config.yaml
n_layer: 12
d_model: 128
n_experts: 48
experts_per_token: 2
d_expert: 96
d_shared_expert: 128
activation: "tanh_gelu"
moe_layers: [0, 1, 2, 3, 4, 5, 6, 7, 8, 9, 10, 11]
router_score: "sigmoid"
normalize_top_k: true
routed_scale: 1.0
balance_loss: 0.0196
balance_bias: false
n_groups: 8
groups_per_token: 3
shared_expert_gate: true
init_std_router: 0.00741
lr_router: 0.00145
vocab_size: 6492
norm: "layernorm"
norm_eps: 1e-05
tie_embeddings: true
optimizer: "soap_variant"
lr: 0.0213
beta1: 0.95
beta2: 0.98
grad_clip: 1.0
batch_tokens: 65536
seq_len: 1024
train_tokens: 219900000
steps: 3356
dataset: "wikipedia_en"
Below are experts of layer 6 (counted from 0) of a mixture-of-experts language model. Rows are named router (the router's row for the expert), up (a neuron's input weights, with its number), down (a neuron's output weights, with its number) and show model dimensions 64-127. Each number is 500 + 25 x the weight over its row's rms, rounded and kept within 0 to 999. Numbers have three digits each.
After each expert's rows: "comes before" lists some tokens at least twice as common just after its tokens as in all text. This comes from a sample of Wikipedia text that the model never trained on. Tokens count by the router's weight.

# expert 36
router:560495457503495502518558538501461509504520523492414495547512493538495529499482540514474556498474490510491501521553477502522482483465507499506493482502498505493428495505455488541493506491486484
up15:504509499491525467529527517540483469517506509461487505478494499517524509545533505517485506505475499533501533505493486500463457507480500500502550491506503447486497512513458444522542481524499464
down15:534545523474508521497506528487529497487513493491505516516474504518474522493512539502516519479523532463518495503543465534529541512533447505474481506513514494518479534436518511481465481475483499
up16:478511477493562480495472525473521522463508508486482490543503494529489520519475502520465504467477553547477510505475481489500494463513483502517477506494539504481460508526524521528523454510507569
down16:525448497569520469519529498502491534474477516468485517514494517558515538472511489489540518525559519534576511470482480490507468508512523501496507465486479520520516493483495510517507535535517509
up17:522488479518530503500475520478564475483513502513478490525460468517534493500510481536490530476523522536499518481509469525485519441504493514570549494476513524489515494504468502496487497537495501
down17:553518512524480483473540535495432530526504506540493469470525511538470485480513535491532498518480471479510506536511490484489477514507487489513463513505486540488457576464529518528472507432529513
up18:508491480482507479531527513462487502497488525490523486513454535506508492451529532483557479536504530490495504508488528535485517494484500514509511493504507458509502476493494494523454501520494460
down18:532484504511508534468477515482481472471521467505487512505525499506496471473509507489511531473504522465496465496539532496488428562511478514515484518512499591517489516487501516488534513475504511
up19:518464511507492498501515514467478511459502457476490463511488490504511517512481477450555500494505493517436504528510482478499488519461503482517490485513469494511517506495516448490534469500523554
down19:463526537506485551523499518542467478504507511531457484501462487554516527505512501538501546480442489534521521496509518536494500493503483512516544470518462519487506522481478497481498516528469504
up20:479515497490531507545508471503535469496514541484488508547467486510496526503493558490485540496520580494495493504511503495498503524510494490506482508433483539451475491519502502527478499465506503
down20:517506531543463501500495474532469484485482456527519535517483494491456439494468477518509510481471492442490492518480489488505489506507563513456478520517517480473515490517480485514518497506548521
up21:502481508506485531495406461478500488467494512471522488521460504500519511442504489516508490526480468544503531471494498564512479508545464490462506482478474453476506511492489493523515499489449502
down21:508492529499507456498475496547538509447529520488452481499507468508523466517511499528507529503527530507507515521494533500500507526493505529496498536532507481482520523555526518493496540502524515
up22:511526437499460475536509501516500455470536471483521502493488475532487500475518507512514472511466477521475506532501448488485528508509516450512527528508502492507531518544506520517532517490487497
down22:509535505538471524524492543540516461488465531491471481475525459473487550474499480473505470478514479520509522504477461492517512513511492465523557535478471499482490528451548489461543534498499532
up23:499518482500448486497516514495515494485537479469471497507526529525528496509519475493491518466472458490466487524510451459489487514508455489481499484460514509509544479492530497524531494517485488
down23:527492499552523507454495544513498503469490572513444497524482465486538469519458507484502542517477512462516498503519520484468486483494493500563446491512471553469442519475501505513515496511517499
up24:485469538536515479504511485499442456472506478503507507507500520532506524510497474505504474500522481486456461490511495565484489484458468497489522493500523525483481518514515477505498475542525480
down24:479539470506506522498497496472510522502501533510523457557538460457504510521520492487451526492519466473507531482473527517529524497498496528523537472459511456524494477524469487503501516456482504
up25:502510493456483548445510523487519494541505507526452496498535510493551509486455498492476479520477486504529489495505481507475533518476496469462460525501517547510529500480507501536479474498511497
down25:528448525492556476513513463463514532518524499504514517504515519475521527527533525520496457536509467521551511478510503481483480491492491484514523449484470512500535494502482465466488476454498503
up26:499462535496505499499510513511529524542493501483524472498479533485552529489484509436559581504457493517524506471523500437533495489518510523513510515513533461500483479473512515509504492540472459
down26:457528529518521525497507454467511495533534534489541498474513547478493511508492472492497479501488488485490499481459494506498501543495509517520492517488518469479533506506518493510529503506496449
up27:501535534476512524505551517484474537514473555510472496489505516513522490522494481514453496466518471493545496506459457530466527523473469505500486472502551522493479541541529507488426503499529497
down27:522478454477450447478511507535532492497528487442517498502489488491505512529494549476511521513501466480496484467504524518534537469492504502483506513543531509489513511469530489548505489504483428
up28:502472476494460486465476511520480496522499491517533542552547516506481524511514516525507530524468518515452504502491477519485453517489501490486527516511501526482460470520508494507476509491513517
down28:461508458512501500543546493482483510505487498463530472460490500513501521464510522480475460486534497532542536484523534482490506483446484504494485474513522473526557544522518470502473496509508510
up29:470485456477450475498509487506511483509483481485488478536481578469482476476494502514496503459485491515475488544482457449524557500513535518524514505499499509514508495515483503516539487501493496
down29:504512492508513479492468457518494519530521469494498469501489489504522500496551511502494517511503465523507501553540512537491486459488523527465499550444513527498530449494506503503493510534515484
up30:507534506514544486550535513514483535481496496468451487486493441548501530479518541475513482501509497492519520520493519480539529485489504469561516493483490486504510523499477490488460504503495526
down30:481459523513472538437499500481454499498480488516496486543527501529489474539458513492504509422465498520488522493525511483496583514511483489514447515497513505456520495545449553503496476477525511
comes before: " the", " a", " he", " it", " they", " his"

# expert 21
router:488450489485484498498507446494500519498493502479497480520478497517517518545459518508492513518522488523455534499497462550511502498489492516507500546505487509471494496550495499493502498475540499
up15:490503483518527541487491509467515492496487481475519453508491458507505475539491508542482517520518513522523517512491553526511505485463526490516490499448471490505487529498463509475503463493529516
down15:511465468468508522467492478502484465489511499520492518517510520522496489518516515481522492506487434533501541537498473500451537497516502484501548506537496551539497456505473508542505493473504490
up16:508479489481535543479517516524530476496488549449467474485434466519508518501503520499517542517519495489487519486487520517540517488491540515518475523554476494456501491537481485496517472506491497
down16:568478454504466471502550505516483507508488530510470496489465483534507514457518479500475457513500513508464499495503495523541535474494494498505526492544508484501449516524506521505482500501501471
up17:485490486501466503462532544513516482504466540527480515480491519533510510516486504487484464478524515515477463536545475499525508508519533513553511469535500514496501475485455494505475514475469501
down17:474491481565473478525551516497542461493487504523487542541521452497455504507511499503490497511496499476517498464484497472497536478537498508520532480492511516461534504498484547509503494474485514
up18:519510496516512494446492474515492540480484554500479473500507548535508491516510516533503496520521454566529543539541534492488515485496503478519530525485482478507536496506491548510504492450506504
down18:535467538528475487492471511492486478530470482488522523503474465500513542478459500505527467516527508515471511520503537456503499500497433532509503502510524489489499517487527561505533504491480515
up19:504506493505504477493507509516501522499494451444505488528493561486523478530512493515475516520498496514510489526512527532505452440486497461478513493461457479494480486530476545494535499487563484
down19:476530495481530521548493506479486501563499460499484517523454454502511510489526497482492476526502538523480486487485491456520492489479495488517494459529435502498486514509463469526492523471510523
up20:501476461531510518467536492520464494512521537461517499541483500505449509528493504481485493541552488481522571515513525508501507489455496505533500504526490489465487488490501482525487466465497552
down20:553458485502502521501515497515485478507490493491517544499446491506536491506445497491476488503496523467512487479513524547515490504489523505543471477522474466486523476512529518509518513459484480
up21:460573504496497511487551526498486516551538497466461542494515502509500552470458485465496476517492509457480500498470515513523481494483511515527519545446515514498485482489504486487537508472499540
down21:509483511566476461550549490523467562437518507497490465508452480521468520490499482504473514509501477464515498507517501495507536495448472459523520508496500519496445529533489510485516514490526447
up22:501502524510435527459511533498528461479485520498514473520501555528454484510503448523474508495496449502494517519502486494498494500517511510472536472558485502466505444490454498504475504503479479
down22:541501468495526499522544512490537523488494536504459493532515503480446535519511504478524537487488451519477496501488465507501512485496549517507486487514528468475527496494465490542488477478501478
up23:473507529523482478534486511479494486502527492517487521494535486514476494508499468476505509502489557503506476463494496510515511528530489475523525551456502487509500445542472498547523512485524482
down23:513535523499526510501483457520515487480464488483483480492540492536488516447526487527510509485501510450513491521526510468482549476507478481478500509487473504502455471493442500534487523522451516
up24:485485491505501517514458487506488487513468561487461482491515475496527519533538527519493498473499518502479466477543474547473485531473493506467510490507507545532462492512527496453471508493510443
down24:456560511455512526492492488481492500550515515514479499516533520456500475512526521515514489474521497487536529506493474510502520517487475540487533522481472486515547499473496470471471517540487524
up25:496482432488501449514496461461486503516520500509494484534463508509483498503481472512464479494486472525471515475519531541528508463511496505542463494496475505483503483501491513488479522518486480
down25:507514504463576490443488463481501476488457470508473507541513496479476485502489489464497533530549468531489544475499484492477464490494544501448513504497500452496501512495495475510488487541472527
up26:515456489507490498477478509507446502502493480465519534503470513566503528511496507504500534516491471499487502483452559495467509471477527483471492503539445510495482525446496511518516488484474491
down26:518575501494502486447500516513487517489497472474490443531520558508509489485528452508538535478469467502487514540476533498503514520518514500528483455457483508451485521499516489492456515500552528
up27:480504463529479506476499528483494458508529512480441489504502458516506499520507511464487475521533545491495516510519508458477530468477547534488514521506475517509485454481491504516495499503506518
down27:499501509517512474491526527492491539464514482509502491507477494493494466529535491510512547478475491477501480491498518473532486520513527499519493452489499486475502567504473528513517526436496490
up28:464526451458504515488497475460473529495500480478555537481518490523489460465466491502474491485493467552490517511488499533525497455498518537494533477511492503473470504557444483511534482509453494
down28:486486540488531474487486493509491475504511507509507473480479484465494441524548553475516540487507469532532506501536475516476533536493483469434530512456484509518518524458484479512505467511540514
up29:445468523533498508524514482512515488452477483491492466523440496543539530549482546474502502506504523534512504478511496525494475490512506504506516472513493536491494493507486472480450498523528522
down29:488524474528512485542489469487536483501508490472482487508502508562491458512474496515489471510534504566497490506496491472519449505494534517491504528507472511511472479502539569486491502515509469
up30:511473467496477506474481495479477523477543467477480521501509523532483502491504516470424510480551501481487496531472527533503506499453490502507508494531480501485489531526523478511487507475512501
down30:508499489502541492533519486526478486480545468503477543507480498518488466500505524509500477490518507495479484550503527511488493516505499555517478517547515496475498465518501497499530548508511477
comes before: " of", ",", "\n", " and", " in", "."

# expert 34
router:540496460524467496527523507498485522507479410470511491519521493518524548509476520497484520532488485501515482510501465522498565496482481548475434497493508508515490462510477527512488501470514489
up0:476498515488516505480511536480452526535501492500482509494514538500524513473488494447483545551520511485502507536505494529540497486547521509442474497454496510505501481514502512550525472528509464
down0:543533496478554515436508493518468476526512523505500503518503488483473522575505530525515493524486511525479470468520491524494501511477487540488460508501490498476512487469495549501483486456473504
up1:483485500506489535485474493484523479470468549495515443474482475500508538490502550506445476465529476504533476519491502497490494495531503543469484555532483480531447522499477486502472501510487485
down1:517511494507490476489486558509536520495451474504533516522493455468514509518498534536516478514498494484487519507502480485441495503493481523548520472538548485530524486504472498516467472496485493
up2:487505479521449509515467533516430549474503474559528488505501478492538505525463493500469495493511487523477507516518472515490500507517490500514504491497514496469519433506457484474548498500471544
down2:479513506485484488443450479506484508476457498531543505488504487520472476433525468487468501495535517476518504493524524493474505467490484461468485529506537486530522477478510506465467516540496562
up3:509477476483481495536507501550489537517495454450522556436480506512482546493477530509509538554463485497480506527494505500509508491525476509518469521485487516470504469465499502488533534528430495
down3:481487477473501515462460500501541511512528503478474509526471507514487472533513540530536511526496503548490555542502489475531495496471532549492477483493526501508496563483520480517486481490485485
up4:540526452484494508487480524486495558518468472477519473512536469540491503551467478454450487526489520505548508485492456513486477514493448447533475478508488502466452496518438467504499489485522494
down4:529499485526506456479496497506542479498477487515516538517464491473545486513505505497495512488463502505514502484536506514506481451517516508521446519493479477492472454509469525495499484488513500
up5:464473494463449503490539496414513528524488454496497515459542510461505499485484527500470487468497520516484502521502502521461503490499503473478457523561503478502499478517545507515512511505468484
down5:494517483497504538501536553504486526491464516463508499535485490507533521500529457502490531489496459454511477470484499473506468503504483489506494500488436550475510475508478529494509500546506508
up6:512462513511477502497513489484501512518474478500472539493498475483492504481464518550472468520487522503507539532519464516528491514526496513461499517491475463482472499527496554499521495478512497
down6:535494493507498501462477474516513482506466474490487537517503486539468486470496522511486517502477516505542486475432496539514499528529496514490522457538459498450489506529504526502506495495511560
up7:499528483457516447472504527457512546480502503528495496541499497482493494493489455497528460489492553527480535451507530512491466523503518508519479532497484556493499483485456490499459507528520474
down7:487552519495520479547536479540509488501500498467475510483538522519455472466519509493532481513444489499472524464503470485534495498481503516471518499506499506527512530550520503490462498521478469
up8:470482476500435520500522479527511541521516500495503500465528505521509537471517520452425448523496517455516474472508494534502484499463474484520484522527512491481493499509500516511502510456518549
down8:524493485534511530476496489476493537497485482467491478507499507513511503527516509484459523538485520468497494509501498533514501476498456466489475552530511482513436472494487483508482497473500532
up9:518482460507497487531540533530515503528483475491527528492505470511501530522510495471479508563519458460474477563464497534542513529496474538464492496490483517527480475485500470533511503467499523
down9:513525518455477487498483510500468478486479473515498478532508472496464526457496514500488520475486508495542488464502492537504470534495474502477490530514483477482539532509491452479493510582528539
up10:489499501488470472540447458519526521486522427466485522505504475569471507460499475458482500520471510518499505493541532499504516468501518477499516540485543497510507463539505509492522491509493513
down10:508546465501474492505491466494496441489494502503534469525499571563494481527538490468481468504533443478529504480504545539518504470505452523485544498509507510515513493512510490507533470503482508
up11:507497489528488481541498539472510518502531476456464495473489486511503536481479491470452511498471508490539488534519501498508508466555491522512504506501492533515502484560494513478488489472504498
down11:565545537502510492510512555476460492491515480525483516480494486493508458462510479483525488492513471534524494522509518508504544517510496477467436504507493477536509482458487483518525466473464488
up12:513506490493549519493542484491520495502516471472499525500527544524477501486484453487493492509482482506527514497504504483478517517511520486446485508502500503511482541496523463526482500496523485
down12:516487495495505478470496493501527506483521526519510511488437483526526505487479528491521487508458459468526522521500507479552499518520488538459505506486517495514440485484487539520526496484529472
up13:491443486537501528537484506526524424483507465518532482486491509532500492518532535481479516524524506483489489551515487523524470480502505484460491480526477499504479498524528465508529496445580502
down13:470463498508479504497466500545537498512518536481539525500469499528473516525507521547510497496526471474489517473485509430513508502507502512509520468441480463522472497500542487448499525553525515
up14:504537491468497527536495452488481526485503471468520479467514515486490507466494467499484526501520518508516531554479501525523473483454442491509525536503497463510522500452520531458508487464473490
down14:517432495487491504549496531506505472550513455492558496517495505558465527522524482492505487474528478527508491501481532462511477518497514500485470514455462492502490527529508497503479499489490510
up15:481503496515513513537497470530500469474463522516492430495527498503513563484474542538495537494473509460513470479482497567494546511495546511506536528517513509489485479516478511468512458506537502
down15:461513493496537470508506466506520498562504520505502546513484501504510511469465471521498503488506488482463479487496502542473513496503557539507473512484499506507480454499486494485491485502450474
comes before: "ing", "s", " of", "ers", "er", "ed"

# expert 7
router:491447501494531492528503502487487510488513499486471470527467533473496535498501483512480520519485497510495458503517481484532501454461526486534460498474536516465482511515497507518530495456541485
up15:473500486468502556494494492500514501484489487442463496472484507498472483440491469513488534470473524490486521511508493520530492442491486521487478486478463499503509508444509537506506530471541494
down15:544554482543508533515498468518492484502508541531451543511467525487526464495493477492470506429519514506478481511500504495500522485547473485529494518450500481513509478490508535475482518512488505
up16:542459514502502525502510521517523478503472485478509478514505484503528490483532555509499520482481480507517474490497503480515455510483535453536472478509518530490522505536497511508506541459517491
down16:504488514494530499507512523489452477485506492547461518514476533489534501514469529496507515532487530496507505516534546511496520488529554506539500503529467535515470516471476540502485496495483489
up17:492489527484498490533515453512499486504454482484483469491484539443528523493497451534501534538452510512517457522491461479512535472484528529491493500448516500490488514488496516509489494517510479
down17:509489493489470530461512500501522531519521492526504547531499513516505537504509535516501498457468459520477538496458465547503460530521478489519499440530457494494508483520521477514509522494511519
up18:529487498458517530505475501520470471503505520472477481493498473447523546539473493484510509460472509514520478475513559482514500501472541496528482508501498525462471553494488472475526508505507500
down18:531476474538506479445529509497526511496481506506473494528480471512508495513517518513557516492490514492436492507474464486494538540511467487472565533472471466485479512537494512542496481482509480
up19:519483486510481517487504495517524499513517492512463450502511467450468538534474460527531478514472544516524514461503512492544470550474484486491489508498486534499488521539503516478523523520551515
down19:548503475513517490506489467552505541506505501490507534469526491490485534523487496504513515501529496514490509466444473517499476497494435536506480518490508478485519525487516477504507507458532500
up20:527478514481514495526501513516487495527536491514499492500466506490539543492556519473474477520465470500502436492485464533502541504505489525503471499475520506459474502509538504550483507484506490
down20:457521496476483489507529507526543560527569486448534500467507483525490513482503494531533495485484556503531526483467468515486474493486492514481507502531482482471578504493514461476501503531466495
up21:515487502502501498502443492526512492499514530519534498506459549495513488518489469492468458510497513439543453510516480508505464469489495518559497503550530523460463538482501461572493517453470489
down21:506471508454480476444549510470487488467518504540490543505511497515500496515482494462506530488477511505501499542506487501484520523520539490495455461511529506474492529468498491562504488499505435
up22:473529541511466461510456519517462528476503464453443490483456524489493496532495450500490540527509552482532510504491498489531518480517502494515482466521539516477486514489494524490504513524511492
down22:504455486469493514510490480498496490471502512471486497494556479527449494466516524485509507485534487483537526485518508506467508504507490448474503526484474509482513526466464456530500509507494556
up23:462511529497499476568492549467501504485537497482484477462488483459507531503502533478462522518482493477508528499480516544496514476503507462522476495481523520448472508503494503486498499497493515
down23:484473492484525496539471511494495512502525490526498505500510470517463518488501479485507473485475492540529548524500525468527485503550495540527465486501511480511496495480492465517532550497543501
up24:515484521494518468519487499478468506516514455534513490511482544501460529507540479483514476549516534535509511484532529493427529508485561494491499474522564520479469512485494519479510470457509509
down24:509510504538521493511500482534523483489526488498472497478495521492458508545479498527500524501532486477497542509445491502490529488476523480494499469509527487547527490482545479452522523505445491
up25:497512474462469513527489513489489493519491458514517521495510458479500512483524485487478474516489499508431473518534474490491514483486523486526479508459534489508515505479511538524530498469536472
down25:465468539448524488530500474504514490488518459453528486483494515482525539493504542504496508522528505530471528473477484525491458501494522480485518511484550498527512464492473453476491534532476573
up26:447478522493523498526493510509449484482532541487491460528479510480513501506502525545526486473445452520502449479502503556531497465456544501517502528465513526486528514518498507528488470502478494
down26:477530512538531506508503472525501522483535479488506519478455510550497499528528472530519514534495483528481514512460506569559517491528478509493512533505536442500509483461537495467513520493454481
up27:524471513474557481500539500532490515514499542470510480503464520503503540514518495481464513509521516520486504483520496486478500453464480528481466483507550501497489531536500504513481492446539486
down27:468496471478469505489524506512507548500489497484508513551486462467529458478506487514553501486487542507509467492482467446463487536512510491507483475475515513488501519454502471495516495529576468
up28:490448494518504504538529504514477471516540486493521539512495520504523537470554487481472512483507496497486522533492466504479439481470537508459468506478508501505485517508503555538496516459530495
down28:538498504474474504493524519519536503499481483521511531483525501511459549510475526523519465475485483409540452477519479518496541478551509508472502535518485501493537512546506534493461453502501522
up29:483463511543493517546468504476540474466490509508481500498492515473538494472440459543528516469444496495510512483486478523510474502517534477513517499434490522472514505514483487479499523473533496
down29:505481468506506511516480508437478511463487505515462501527485537500512476497507491492465511519492501496519445512492547473518508505502532552504496506475517499488459536477485519531466471541487483
up30:522439510491495514533477493474498509470508535476500483493479485448512513509524505497505507483545510502540507446526442532541463495509507516517504495491515489475486511482494503528520531479533533
down30:503457455530536494488496503473498488466529465498450476554487505454494489483516541517485502516483494465503511505529505469515509485507503527524497521483500522500491509494466550453475503493475503
comes before: " of", ",", " and", " to", " (", "ed"

# expert 45
router:503486480479510498518503441497507525514545528451497494510474473500541514500504497558476529499535479513520501529531453512479498507479499497469442482477488501461526509494510473491518531450518474
up0:508501515517480490545500482504482537507515537463484491493514511429520489507515479548465534422532483519500503526462522514470498519518493487520480491529437547527461536524511475498481496501468512
down0:522490536533505484483497529542513498462512469497451536538510479478476511451481539477492512488477466516523466515480496494520505540500487478472502495512524530492524537433509448514556492483513514
up1:460492493456498525502488493470473495522563492507510472492480473454543545506520477530516481472507486531457472500502482524479492498469515510495499492525527524519534522516454465525519486495517463
down1:497490453506492453472547530512429509473507474512504517526507497532476479507477519460528554543490477486468481535508500481494479513500516512495462483528522476483462517492496487525485495481507494
up2:496522509470491502538484486461453483477520520474526491447485489478541527509497519528455497486504513504542496539513524484491508500512487489477498499528480498537440505488517441465496500507472520
down2:532494489494498508522471456538542537464519493528449517522450491489481520508446548502480510513504475494505479507474529482495535483506509503510494468570483456528491500474502494488526509520553450
up3:480519483492468538541528478515494494490482487438515508534452515530487528468496468504489521482475490512525500489482508483561489508495503505503470490540515476512483522472527516504507510511524485
down3:453442483512477479471507506497477490484484496500504481563493524478489477512518477486486500501503504510517514528488535503537530503512521507513489442462560513488492530441477510539547468495524495
up4:469468479543516490498491511496518555470514521447503484524530556498517519447472526482479510539505470476499466503434463521501485512520522484519477465497481503466534504491508443526473471489521529
down4:519540500525491507517484478487502455551482502450500481520507482490491480499492520480513440471517557497495490500507529488486492459504473491530462550501498509508490517514499491477465472511476493
up5:529515512474453540514480519522492464563485493492522525497524512514548502529495504517504506480476543484488461539456462503491474517501548495476488426541468520513474515444523504459483548519519532
down5:530507445484489461483530542503498499509473465515528488489507533474510493516535495501483516491496513499484461485496537481522457514532502503499509501504521493471464523463425505538540472465526493
up6:500502542491491519512509468493491494477523478507508495457508462493454478470509549548509486529487515508529498507519477548503508530524479475466475493495485513511461526511471482530463487467527449
down6:523568525486480476484467531482493507519546495475521503477480516529486516471503455535508501469521517503502503496476490544487501474488509472505496538468431533499494521538489505488459462489457505
up7:481498502453448498489443497538479480533544550520494532472498469512461523516519547543487490498506487478554500492502474526491526498488475460512514493504480517486479500507527479542502485525527448
down7:461510517533503512470547498507506501502521475487503534519478482512521533500463481484494521548502482507506462541505530471503457513501518467487463449477457493508521474482488468515537478484516511
up8:477528530493486474539467483537522522507480491498453496492477517520497514507484478484498528497480536458487520484509483477485490502531550508510511495535498488459500466495539515552502587523504457
down8:509525500503507486505476483472511507474490506517525495486482519527460506502464531484529471474444525464509484472476501487509462482489506514495509556536480531492490491531489529476500530510457529
up9:530523512533465517481490512523496510519502533525542471476563496474514463491501476517472554494498437470512474519481528524509505478496459476514508475442531494483534488516485489470523481504478517
down9:526463510492478462516539492519500525501533515460483549488484475501479502556474513511552466482496513500537475517487495460466529504507474503529482512509515512542515576514494511489516509469496483
up10:465475454473520504504484535526515499496529498479525499486455493514567502464492501486468468475521463505492471498510490549460471523469505516530431482463487519514493544513524467539501489506535506
down10:519455553521527510537506483531513520470455502472506514473497462493478563513446530510480538493515487499543490497471513493489487485532502513527492459532525508521484458469495488508558524485529511
up11:537462516458531518468507515490464473580494523520498500518532496505497504526519494515520545464511502535532504493478475490479500468486462488449457498504515508455475486475513508519468538487494482
down11:507502493515499492510485504448472539486531494505490496520487465534427511472523492512513493485505520521492471468558519508524529501494512506541537531504512481565439504536497512517459497469478509
up12:492477503527509530497472512532468499477501519497521479476519527505498491545510463505489564517498515522485500514482569504511520481499515552486531492509474495495516503519496511475488500490489497
down12:476491482501483479502455479525478528583499507508508504498534495548490495519495541508506547498487509513494482486458533527488516489530513515494506505504492467504551530514549493465494554495484484
up13:499465494465494522496497512521462490507512477468482499524464511495526479527499512498477491504498495516521503546524490517500476438478478495438502504473530510541472481495495546468480503529499482
down13:497514488488516501497514452524516476435519521529510485504503511466501496520448487491518525478486466479504530484515506507463567526476506448521533508508463447471497519492502506496499472479496498
up14:508525528480545539559488496509499480496483522482457495559467475507529471538507521544502504494487491521505506520503478526486498506471473493501486512507528477466516505516540464509523470497526486
down14:472534487510544527468541490495429501496492500472525473487535511461536487462535475514528513461505467500512568483512523498486526483501501474511560498490497499541483518500531468538481508501487559
up15:536528472516489529469524508479476480495506533510470469505508498487492462436512509501491514519518470511472504480498533499491537498475453524496479554509508514488535526490512493505502503532534504
down15:469453519511497489498522502478501474496505524519467537511490494496498486515475463490568501558511544487509474535529466459498557487500488491526467495472481480506513502467536503515519503472486501
comes before: " of", ",", " in", ".", "==\n", " and"

# expert 1
router:490465470537497523539528505487426510470534472514507464511518487523500487531511540559494516511475472501492511504509488487500508495465535541473492505518511523534493493532472488470548559496525520
up0:456494464474533469528475461518530494530494508477507513491445548484471509497470470483482490502462497497528534495508479523517503456505491482450511515516469537462494504531493516472520503479519498
down0:512467530459514502453535530477451497485525469508516519502492448497547509499493494494463435480471514505519477509483509535509524484495463533489485500519477499486515481532489481473478534476481515
up1:480483508465505548507513495458490515486493533530495484467492526515508471503520470507543506541502486508517529430487457480459474517521509476516503527549467481485574496501527543531498462464543437
down1:513498498481488482520524487525504519479541448474525489498468487493513503542508493528502553485491473534498485494543522550470502500488537555505452527473520516446516508479496483554525512510522516
up2:495548546502539510488479507554494515503476485493486464480506506474529458518468495517478541513494457524490465523507547533505466510516508494526518534505487526525464528487520521514517487451504509
down2:473434484470504509514473534493522551485470507511540526519483521519473549449538466462503530518468470464464495503473497496499519519523484492478506504497477500509503512522435518521460506503514487
up3:480501504495500488520507510489469530518519507460497499477486579486541512495479500526488511465501486503477500513459488568488536481517559492508493513490468481509491483501454514505494449518479509
down3:517499516485539469502496486498559516528464480454481505524504518482573432505431477469492498490470526506504531454452442498472497482498515494503527511478492518506549498493533513520483489513543501
up4:526453513486545477488508488506500480521522507484444516532459513506503489530494517501476519490519490517523489497485491495531533492492465484496469457489463509503505479495465528446550463509495513
down4:475505482493485530484515505502530548560488571490515536475501491473515462466491505498538536482525523474547478487494464476488532484482471464534532503512531535486515495489483467498472505537466467
up5:504465486474507505544541492487498522483487453534495486513501513453497527518509484527513487456562432516512491482458490481526485491467499533502480494506529486454472484529508444489537471542490499
down5:458492524485508491503486500472507454503454510511478503488511502514527486505541524496509487566509566539499529477518509531486481518488489491503519527538508503477478510453463494487476458515508519
up6:473464509494517491469527483535494489519532467477526503521442539533499467469482517503511469499485499489542513481505510523516482457524513484482504501502492502461543501473482509514472528486492509
down6:498513534503530491490504524467504505511502556478526502484477519526529445476503532529499473535491492500524449519489494503433512544541542486464494521474517513503496468498500478434527527508467491
up7:497510506475487494499499517507498523484530485474469509466507483464515484499515515500516510466520482539547503517458459477448491485531484528482486524463479503475502502504546507527548496529504495
down7:492518439512473510499513493497527488534485493468486560501472493494497535497450543503524463504530484483530497535486465519503465476510499512516459510512487477473477488480517480516544491485508510
up8:508510481526458507531528528510471499469526468514512522532492523502449507498530506495529465488497496518461538474485502454512485521501495493454415490502512499512506515539486555497510489487556496
down8:524486475519502487533501496485495531479530483504540490503493468522490460512484505496448492544464542530467510487510490495466460462487541538534487483484517543558500540510504522509503502479513474
up9:503470530512505509487478470525489489495506518476533488501496519519469511532507498512482556516497515476457469480461522514457480528478512532488469487532467524452460472532476476493515551512493497
down9:538507506484506514522520503506494507501510485529553470486479518492474448468570507507495505514503497469519485484538550497501478509523453481478515515517463536485470533488480501469493508509544489
up10:556525498451474452541477519482520549500512494479498476532506531518513492498459522523466521523498516535469516467482563499505460498490529508486482495507489543520538495509507519504526497450464486
down10:502519490522524505497471490519508551516481510517504504485483490521489518518465490481512477510521486516501445520511496548514472488550540492531489496513490506509489501525476493517499446508487491
up11:470465507495503497499477456504477504481519471539511430497558500459479518525522491531478474518529486505537506528517484498501473510477503532498447484500510483515500504460484502449508556445447524
down11:522519525499480515495518536514512504503495496502537544494485483497518524486459500466489479484509488501491498511452533493515526481524483492512497517506512517496507533512508502519499474488522502
up12:499513483458471472511527495526497496511508547512515482521524549487489497503474497525515538509476528546541473526482510484460491484493481506523464521503472486521532477471447515531516513446535505
down12:473447513500482509490539523534504470514497491515523538495496468492510496502526465497464498519455466502477499451488509483521505482470504458474459478464485506459475483478518508494508477471533495
up13:524480510482505521523465467521494485498533470479491496466485473467512536562459469517478476484456518536511471510486495541496514515479530540488564490497525522524500506515544501478514461512498481
down13:486485523521474506479531535484483468517493448518486457495500492452475478529460531501465534490458467540475502508513522478501482483497490510520457469519485511565493486515540544520503494498495484
up14:502502528501483506536495471531513503496521525511506496442528493473479469454530517566493451486486507516462491509509489535489500459463484493532494534466474520539546559512512498519512505483521501
down14:484520478573516509545525538475513486520527509434453476535476520521487485541489478549493496489480511471515522489506502511477479513464502496508506488529484469445521493488544471500511530510512524
up15:455519511524473538541509499514484506502496515515465476528500447534527486487523521563500485495528468490490468511515487464542474513481466503471552491457503510543474523505506523474516509474465502
down15:486505475470473517483493513572486445483505465503520494503526486514500498477478502466513513462498518501470518485527481473478531554485547495515510516525509522538489497559551463525507516503528529
comes before: " ", " —", " \"", " W", " N", " A"